config.toml
n_layer = 9
d_model = 192
experts_per_token = 6
d_shared_expert = 0
moe_layers = [0, 1, 2, 3, 4, 5, 6, 7, 8]
normalize_top_k = false
routed_scale = 1.0
init_std_router = 0.0169
vocab_size = 2048
norm = "rmsnorm"
optimizer = "adamw"
beta2 = 0.99
seq_len = 1024
dataset = "wikipedia_en"
Below are experts of layer 5 (counted from 0) of a mixture-of-experts language model. Rows are named router (the router's row for the expert), gate (a neuron's input weights, with its number), up (a neuron's input weights, with its number), down (a neuron's output weights, with its number) and show model dimensions 0-95. Each number is 50 + 12 x the weight over its row's rms, rounded and kept within 0 to 99.
After each expert's rows: "mostly gets" lists some tokens that are sent to it at least half of the time; "raises" lists some tokens whose logits its average output raises strongly, later layers aside. This comes from a sample of Wikipedia text that the model never trained on.

# expert 20
router:59 40 52 60 39 62 41 41 61 71 35 41 57 69 41 56 67 50 53 58 64 57 59 71 29 62 70 64 33 61 41 31 63 56 60 64 72 52 31 49 31 62 34 49 49 53 60 38 64 32 46 45 34 66 30 55 54 60 66 60 69 59 58 61 31 41 35 42 58 40 38 61 39 46 48 30 38 63 41 65 56 43 56 45 41 56 62 60 61 75 44 51 45 49 57 57
gate8:43 58 49 47 35 40 49 52 38 71 48 56 69 74 58 52 58 52 46 65 37 60 69 60 31 50 62 37 43 32 56 30 72 23 66 72 56 47 56 53 39 45 40 62 50 36 45 51 45 26 50 47 42 53 46 64 38 58 29 60 65 62 46 58 57 40 42 40 50 36 50 39 57 31 55 55 68 61 58 47 29 58 39 49 58 53 58 48 52 67 55 36 44 47 39 46
up8:54 55 45 58 64 46 50 41 47 39 37 48 44 39 52 64 39 57 55 99 77 53 58 58 61 42 44 44 67 77 44 64 56 51 41 26 56 51 48 49 49 46 42 53 57 59 51 41 56 42 53 34 47 37 57 62 47 44 53 56 47 46 40 51 39 44 55 60 30 30 57 46 48 09 68 70 50 49 17 39 48 41 58 34 45 52 40 46 50 64 28 48 46 55 52 50
down8:48 32 45 56 55 55 52 65 67 37 69 67 44 73 24 78 49 50 31 41 62 66 37 57 63 20 52 56 49 55 61 66 59 54 40 50 43 43 81 60 67 45 51 32 78 51 52 34 55 62 51 34 57 48 41 30 57 53 54 63 42 46 58 53 49 50 46 54 51 62 54 78 54 53 42 58 76 46 43 63 68 36 53 39 47 51 31 54 50 47 64 64 35 64 48 45
mostly gets: "cast", " count", "board", " engine", " ch", " football"
raises: "ri", "ran", "unt", "re", "ro", "rom"

# expert 2
router:59 38 62 54 36 61 25 42 60 70 37 31 64 67 39 69 70 47 65 61 59 57 73 48 29 59 72 55 32 48 43 45 71 57 50 54 53 59 33 67 36 65 53 60 45 33 61 23 61 38 40 42 50 67 33 48 47 59 53 55 52 53 53 56 41 37 32 40 64 42 46 59 44 45 53 36 41 72 35 62 56 40 61 41 41 42 71 72 68 52 42 42 35 40 59 61
gate8:73 59 62 47 44 99 60 35 44 43 47 52 39 32 39 68 51 53 52 28 49 00 64 41 41 65 65 49 65 53 42 56 29 51 49 41 24 39 68 43 52 29 35 44 39 40 57 59 56 51 53 59 43 52 54 48 30 54 49 46 57 45 51 50 68 61 47 44 50 50 40 55 52 65 54 49 54 46 57 61 54 49 41 57 47 50 53 61 59 55 43 55 48 34 50 56
up8:62 57 62 57 66 80 70 39 41 40 46 48 44 35 60 55 45 55 42 68 49 16 53 47 41 73 61 44 70 44 40 46 29 49 50 45 17 35 57 50 64 30 57 42 45 35 53 44 54 57 50 49 44 68 63 43 49 57 36 56 56 37 56 50 50 58 55 39 47 60 54 51 44 59 57 42 57 53 56 51 56 34 43 70 52 47 61 58 54 52 54 55 47 48 50 40
down8:43 42 48 45 58 49 68 75 49 23 46 46 37 58 68 64 48 48 37 57 40 45 60 25 57 69 53 54 35 46 28 59 41 49 54 44 60 34 20 47 53 60 65 53 30 43 49 58 60 51 40 41 47 54 51 43 67 46 43 63 63 59 70 55 58 49 43 65 59 59 75 47 59 60 81 44 58 56 50 44 35 35 34 35 54 54 62 30 42 50 59 37 77 53 75 60
mostly gets: " d", " st", " D", " c", " C", " B"
raises: "lo", "ra", "an", "ut"

# expert 128
router:56 45 64 66 37 68 37 46 63 69 40 52 60 55 37 72 57 46 67 67 63 63 69 80 33 47 50 54 43 52 38 44 54 58 43 59 75 67 48 64 40 59 41 51 50 31 56 37 54 27 27 47 38 73 36 59 58 60 56 53 45 66 60 63 29 46 40 38 56 29 41 59 45 36 49 38 47 75 36 65 64 56 52 47 38 43 53 51 74 65 46 44 42 33 80 55
gate8:53 47 24 50 52 58 51 55 58 48 37 51 50 57 48 40 59 48 55 62 37 68 49 33 50 74 48 42 52 63 54 18 50 31 55 47 73 62 41 56 39 62 34 55 55 42 37 56 59 92 37 49 46 51 43 57 31 62 71 56 55 46 46 60 53 46 54 47 47 58 55 47 37 38 37 53 45 44 36 38 68 74 50 45 45 47 55 54 48 63 77 38 43 48 66 93
up8:61 45 72 44 42 56 45 30 56 79 48 43 57 49 39 51 46 36 63 45 72 49 56 69 44 66 66 55 33 37 45 87 64 64 55 58 24 27 54 60 55 51 50 39 49 47 64 39 60 50 50 42 46 47 48 47 81 59 34 57 53 62 46 50 57 54 49 34 60 44 56 66 58 66 49 31 49 44 69 53 54 50 58 49 51 29 57 57 42 55 36 54 52 43 22 56
down8:55 42 25 52 47 50 49 74 36 26 66 38 58 41 63 57 42 37 50 61 58 46 51 45 44 64 51 65 51 58 25 61 44 39 39 65 35 55 70 54 43 44 51 40 65 47 49 59 52 36 24 54 37 71 59 37 21 49 41 54 57 40 65 48 75 44 40 57 39 49 51 50 60 67 49 50 37 64 45 40 77 54 48 36 56 61 63 49 64 55 55 31 36 54 40 65
mostly gets: "Career", "cle", "Personal", " ma", " Comp", "History"
raises: "ish", "s", "ate"

# expert 4
router:50 40 63 60 46 53 36 47 57 52 41 35 61 63 39 60 56 44 63 50 54 57 64 70 40 63 68 60 38 64 36 36 60 56 43 63 59 54 48 51 39 71 45 58 34 47 54 40 54 31 31 33 38 65 21 43 78 57 71 56 61 68 68 57 39 40 34 38 55 42 35 53 37 32 47 30 30 54 36 57 60 49 44 45 34 42 56 58 58 40 43 36 43 34 46 60
gate8:34 46 48 23 60 60 24 38 60 50 57 32 46 54 56 67 27 57 65 51 38 42 64 54 63 68 55 43 55 55 48 57 41 48 46 41 39 38 66 50 55 52 75 55 56 46 00 42 48 49 54 44 50 51 60 39 21 35 68 81 51 34 52 39 32 50 32 38 55 49 41 54 60 31 65 49 36 56 49 41 42 67 37 50 46 49 48 57 49 62 50 47 41 76 51 55
up8:51 43 65 62 46 54 64 52 46 70 45 51 52 48 66 34 63 36 23 46 65 52 42 46 32 37 39 56 47 55 42 44 57 40 43 66 45 59 44 43 48 36 37 46 45 47 44 54 57 48 36 46 45 56 52 73 81 69 36 25 59 76 60 60 47 02 49 54 52 55 57 45 45 65 54 59 51 46 44 56 75 29 47 50 63 41 53 39 52 46 48 39 47 31 55 41
down8:50 66 33 36 45 45 42 44 52 62 36 55 42 37 58 53 52 48 61 56 60 49 44 31 49 53 57 67 73 40 35 49 79 48 49 39 28 59 54 55 57 20 35 27 53 58 56 51 65 36 61 78 33 43 44 41 40 63 48 54 59 54 39 60 58 36 57 56 50 54 52 42 64 52 59 55 55 39 44 37 63 70 61 34 47 34 52 41 66 57 49 33 51 42 47 68
mostly gets: " made", " make", " may", " Party", " population", " Democratic"
raises: "ers", "s", "p"

# expert 90
router:62 36 63 62 38 66 41 41 59 60 42 55 60 60 39 56 65 40 57 57 48 57 54 63 41 58 54 44 41 56 41 33 64 63 47 58 59 56 33 55 44 65 50 63 59 39 63 55 70 33 36 31 40 62 32 61 62 62 63 55 57 71 64 45 38 38 29 47 59 52 47 63 39 25 44 35 31 46 35 50 70 38 66 45 50 31 63 66 55 59 41 41 40 49 57 58
gate8:69 18 67 76 34 38 64 53 49 57 39 46 59 58 42 33 56 53 49 97 48 51 32 55 47 33 32 37 33 49 55 56 42 55 31 66 44 45 53 42 53 54 63 40 57 64 43 62 48 43 47 48 48 58 48 52 53 65 60 35 61 66 39 49 48 34 23 60 45 42 70 38 63 25 64 62 64 56 55 53 70 48 65 50 50 56 49 66 53 59 23 51 53 46 37 47
up8:59 67 38 40 46 48 61 41 55 41 59 43 45 42 42 63 37 43 49 44 56 45 62 53 61 52 68 57 61 33 49 56 52 38 58 64 29 56 52 54 65 42 55 73 48 42 63 47 37 54 59 39 45 47 49 42 62 40 42 45 27 41 44 62 49 57 62 31 45 75 57 54 54 66 47 52 35 48 51 52 23 73 43 56 46 48 33 51 58 52 70 05 58 56 54 57
down8:55 45 50 72 54 62 63 50 62 52 35 39 30 36 74 40 29 53 63 31 56 32 66 31 64 46 44 48 62 50 62 52 48 46 68 63 45 71 23 54 35 59 67 56 72 36 36 53 41 36 33 26 67 37 61 67 39 49 50 47 47 53 51 50 70 51 56 32 35 55 49 47 36 54 35 57 55 28 32 25 61 56 61 60 55 45 56 53 60 69 45 61 60 46 37 55
mostly gets: " g", " did", " do", " w", " consider", " will"
raises: "ant", "ent", " ("

# expert 110
router:60 39 58 51 41 67 41 37 71 60 34 46 64 69 42 50 64 41 64 61 56 80 62 56 36 63 67 67 25 53 39 52 57 61 51 67 60 58 34 73 39 62 39 60 42 48 53 35 57 31 45 34 39 65 38 54 52 56 61 67 60 64 63 64 35 34 38 36 72 38 41 53 33 41 50 44 49 74 37 66 62 50 54 38 35 41 61 64 56 63 44 49 41 44 66 68
gate8:54 48 62 58 46 62 57 49 39 51 41 53 38 63 60 53 63 16 57 82 52 48 41 54 58 99 56 44 45 64 48 55 64 47 63 93 48 70 43 35 44 51 39 49 54 51 35 57 42 51 36 49 53 46 58 62 48 54 48 37 53 47 42 57 54 44 41 56 49 32 49 50 48 42 47 36 50 64 49 56 44 45 59 67 46 54 53 76 46 70 57 50 50 48 38 42
up8:65 48 57 54 55 41 48 42 48 45 50 51 53 44 47 56 48 48 52 51 48 58 51 62 60 40 51 58 52 36 33 35 53 63 59 59 45 40 55 38 60 59 70 54 56 28 64 54 48 52 63 30 38 25 58 69 57 50 48 49 51 49 54 47 48 44 66 28 55 49 84 51 55 42 54 45 46 42 66 39 45 59 51 43 40 31 52 58 48 35 54 53 43 36 64 60
down8:47 57 70 51 38 56 38 25 32 29 84 57 63 42 44 30 43 36 27 36 41 42 58 70 50 40 66 52 43 31 46 52 59 44 35 39 50 43 56 39 74 48 43 25 42 73 38 50 30 41 32 42 41 34 39 66 61 58 41 61 49 55 55 51 46 35 50 42 57 50 54 62 33 50 56 48 62 42 62 46 59 57 66 43 30 51 43 35 62 54 66 40 38 64 82 50
mostly gets: " con", " dis", " inter", " car", " sub", " imp"
raises: "ne", "l", "us", "n"

# expert 71
router:65 35 67 53 43 69 35 36 49 69 54 34 66 56 40 63 63 41 58 50 67 69 65 50 57 53 61 60 41 59 48 38 53 62 48 50 62 66 33 54 54 52 53 72 40 46 67 40 56 25 44 31 26 76 52 60 62 53 56 62 56 54 63 58 30 35 35 48 60 52 44 48 35 40 39 30 37 61 40 60 60 46 42 46 35 39 71 67 59 46 37 43 43 42 62 64
gate8:56 55 46 35 57 49 49 49 42 58 55 71 53 46 43 99 57 47 63 64 69 62 58 36 55 47 69 36 22 28 40 43 43 61 48 58 55 46 40 52 49 53 08 42 29 64 57 49 61 36 50 40 38 47 48 53 45 66 61 50 60 45 49 53 52 43 49 63 44 60 70 47 33 50 49 47 38 36 40 40 60 59 60 40 49 48 42 58 43 52 52 52 34 39 60 48
up8:48 43 53 44 34 45 44 54 56 39 31 44 59 70 49 49 34 47 48 31 47 59 46 60 39 54 40 47 55 86 62 50 52 38 37 58 57 49 62 68 41 51 43 57 48 38 39 64 28 68 38 45 66 35 46 40 51 54 25 43 48 69 55 39 45 49 56 34 57 10 47 76 64 40 50 37 44 69 37 66 54 57 44 35 44 56 45 38 44 53 39 49 72 71 36 44
down8:53 42 72 61 26 54 54 55 48 54 65 61 49 67 51 61 47 59 47 46 65 59 68 46 45 47 52 61 54 61 53 48 47 55 62 55 48 57 68 51 32 69 53 62 69 58 47 53 69 68 19 66 72 67 68 32 33 49 49 60 24 39 74 51 65 43 59 45 60 60 32 54 60 46 44 46 58 46 54 56 38 62 38 77 53 46 45 49 44 59 46 27 46 45 31 76
mostly gets: "qua", " Ku", " Council", " Cha", " free", " Mont"
raises: "rt", "m", "ster"

# expert 45
router:57 37 76 63 32 54 48 46 61 56 42 42 52 63 49 58 59 46 47 56 72 59 57 66 48 70 57 53 40 65 26 47 62 56 42 60 66 65 34 52 36 72 39 47 54 44 69 45 68 27 40 40 46 64 39 64 58 49 49 63 67 74 70 53 34 28 36 29 58 23 49 52 45 56 28 45 39 57 46 58 53 42 56 36 41 52 58 50 72 56 31 51 37 36 57 59
gate8:51 53 59 53 38 42 52 48 43 53 55 33 47 55 54 49 48 63 46 52 44 44 61 66 57 50 63 33 48 61 38 53 37 61 41 44 60 47 52 36 42 61 27 54 42 43 33 46 53 40 52 49 43 44 48 42 62 55 58 67 52 38 69 52 50 48 46 19 50 46 43 24 52 53 53 49 44 60 54 57 44 36 47 42 62 53 56 49 52 53 38 60 50 39 58 63
up8:52 53 42 44 53 43 64 44 48 45 58 53 48 58 50 49 50 62 43 69 41 37 60 62 61 28 42 36 62 52 44 31 34 46 45 58 71 40 55 46 46 59 40 51 55 57 45 54 69 49 42 50 50 49 44 46 49 27 54 49 59 39 68 45 57 64 55 32 39 84 27 28 62 55 41 54 51 29 52 64 39 19 49 37 51 56 37 40 40 52 54 60 49 42 67 51
down8:68 51 46 46 32 53 71 32 37 76 48 60 73 71 63 69 46 83 30 46 50 29 41 55 63 28 31 55 42 68 49 55 28 67 47 43 40 54 53 40 59 38 50 46 51 34 51 30 38 31 54 40 53 41 70 60 39 46 65 45 63 25 47 43 35 44 46 58 43 48 58 41 39 28 61 50 30 44 35 65 36 52 65 39 50 50 43 56 56 43 46 62 37 59 49 53
mostly gets: "ap", " follow", "ident", "pt", "ep", "op"
raises: "es", "ing", "ies", "ed"